{
  "hidden_size": 256,
  "n_experts": 32,
  "hidden_act": "swiglu",
  "balance_bias": false,
  "num_key_value_heads": 1,
  "init_std_qkv": 0.0316,
  "init_std_o": 0.0
}
Below are experts of layer 3 (counted from 0) of a mixture-of-experts language model. Rows are named router (the router's row for the expert) and show model dimensions 0-127. Each number is 500 + 25 x the weight over its row's rms, rounded and kept within 0 to 999. Numbers have three digits each.
After each expert's rows: "gets" lists some tokens that make up at least twice as much of what it gets as of all text. This comes from a sample of Wikipedia text that the model never trained on. Tokens count by the router's weight.

# expert 8
router:492521514471482533522466528487526547534519498506504524455512487478503505503520506446521495526517465473492481523527488532488486518501505508511499502492490553488494485559548513502532528511506504482495502462506517503504452528528485492487510525505528463465529512475469487437525503506507477493535528467463467514491527469485547473515507470496514496494529474530512516513476469508510516526468
gets: "\n\n", "–", " |", " The", " | — |", "th"

# expert 30
router:488480510512484529461503536491449512519521500470505484484534511493488526475468502515479485514510529535455508489519498491494499460514453485522468488471496503499501493521473491502470456528503493520519535513510482512458536504499496517495519482483536503528473522471441485538472507527487498535542496480483496491494489570481501513514523494460490511516483472507461563481515496562440481540530
gets: " | ", "re", "ir", "am", ",", "om"

# expert 2
router:503507475453496499508495513499488502500474485485509513509502511540517527515513476500487459471502518520491518517506461508528477502502502474501471477466493506520510558463527487532491509527544462493533492458537463478457481467514501511535506481470471519507528477518461497555476477440459531484484491495508497537502492492446523507462505513548504480475459526497502500530471476497499515458500
gets: ", ", ")", "on", " May ", " October ", " September "

# expert 27
router:504501481482482498488538481503471540493493523482533500492476455511468557484507498493504495496545474502527483470547484517533480507518489496519533484499486537480517450538509477491476529499517498493520514464514466525504481467498485448551510510472469485469502507517508534488486535524489458522518523533445485474505535501498453472516530497508531498506497477503523490540501532495496531534510
gets: "\n\n", "\n", " He", "==", "===", " He was"

# expert 29
router:525478500505536525500490479498484469451438501480472533480522465498495510510484520525485522492490467488515501463486492474514481487479486540530487476508478543468538534491516493557483464560504518489525516490502490527488490492520522504507517548520538481500512492535529548510487497476504482481497445508505554476516512516476539500545481490510508471519470556500516545490469504475535555502498
gets: ".", "ar", " (", "5", " per", "% |"

# expert 28
router:458451481516519548504481497476531467484518493439497553454501516516490483520508531476482524492465452483496491488502484497542491527512483525495519494508483532462469478519502499456533450555502499467505544502479515479507481531515466480456489468483520474526485481497493502516461520494496482540480463488509514471526473511541525494531499506517495505514495439471477529513513518513498492525473
gets: ".", "3", "er", "4", "10", "0"

# expert 4
router:485524500539499457481477532498483499507519493526493492528521504522484501521522502526533511496536501491490530530494456489487469518504548475502455507472523488488505525500476523540518490510484459472497469530512493509494541468495545479514530517500488531536509486526509507538465501526524498509475476467523544507519515481488526475447529481482478483479449514467491458540517505521530473504522
gets: "1", " F", "ill", "ig", " G", " T"

# expert 24
router:549467488473531490487493471508503511447465491503495508506453519447501489461496500524559484491496520497521502514483476536474496516446480491467500477452523501506519505539501510461461496487491505508504487552508464465508451508525477510515473518468492539467516494532519538467533480508532477531474510490521525524497515483494530526523544507515480505516454490516537479540515483465498460549517
gets: "\n", "\n\n", "-", ";", ");", " has"

# expert 31
router:512475490527501528494445503477481469519465520502478513495503539474480487446515524478523508530501501522498519527523446499486512518539512488496521527508511524510456493527505519478497506455488503481476504504471438554538501473535505467495525486513498506490533512500502538487502503484490491511511506490459491540471495508440459472502505533489491490518464486517508504488452484507506499532552
gets: ",", " for", " of ", " in ", " is", " of"

# expert 0
router:480484516498507481534499474552512521468488500549478515498476504516504526486518472452504453468481468496464515517534511528509503508469481501534484463495472492494504486539496464461463507470466488504488506556489476468529496535482498510498460511470485498491531534494508473500493505492504505483500471501527492455533511467531474517504486483529531472482482479508529462481494493496535471481476
gets: ".", " it", "s.", " |  | ", " end", " him"

# expert 16
router:517488515501497534513480485502551563493465465521501495536547483512466519489545495466485527488489455491540500520506522532534528488512448503518505479487485511477496488466495523508507507481477523465490513539524483550476513506514480516504496548521497485501491525480490530526477523502508498505473478505502488480485504529562450479499521481545544497463480453509516474517465468504463527475518
gets: "-", " |", " in", "In", " In", "|"

# expert 3
router:494493505503496481485499487516482500475514522508460477523497488507502519467496542491480520470482474539508531513474484465452484493515498487500475512541496455536517507463525494498522457503451512484529510497492473476500523517471531528527522516489490516536521490523523516485485506538496531503464506494539542466520540521488490499446508510479488519461505524475500491475543440478479476476459
gets: ", ", "1", "2", "os", "a", "as"

# expert 7
router:468508491484495522464487529503505497532508458494450516438474525540501521476495504498515519526530488487511482540489469509486482473533491509513482474467470481487489532531518493488522527508492507442460537532514486523548490499540470437502501515485445517496512489490520522532481494484502427510492481459473455542514536524490470497471533513558495493488468469499476501504535508511483512508546
gets: "1", " I", " C", " | ", "2", " A"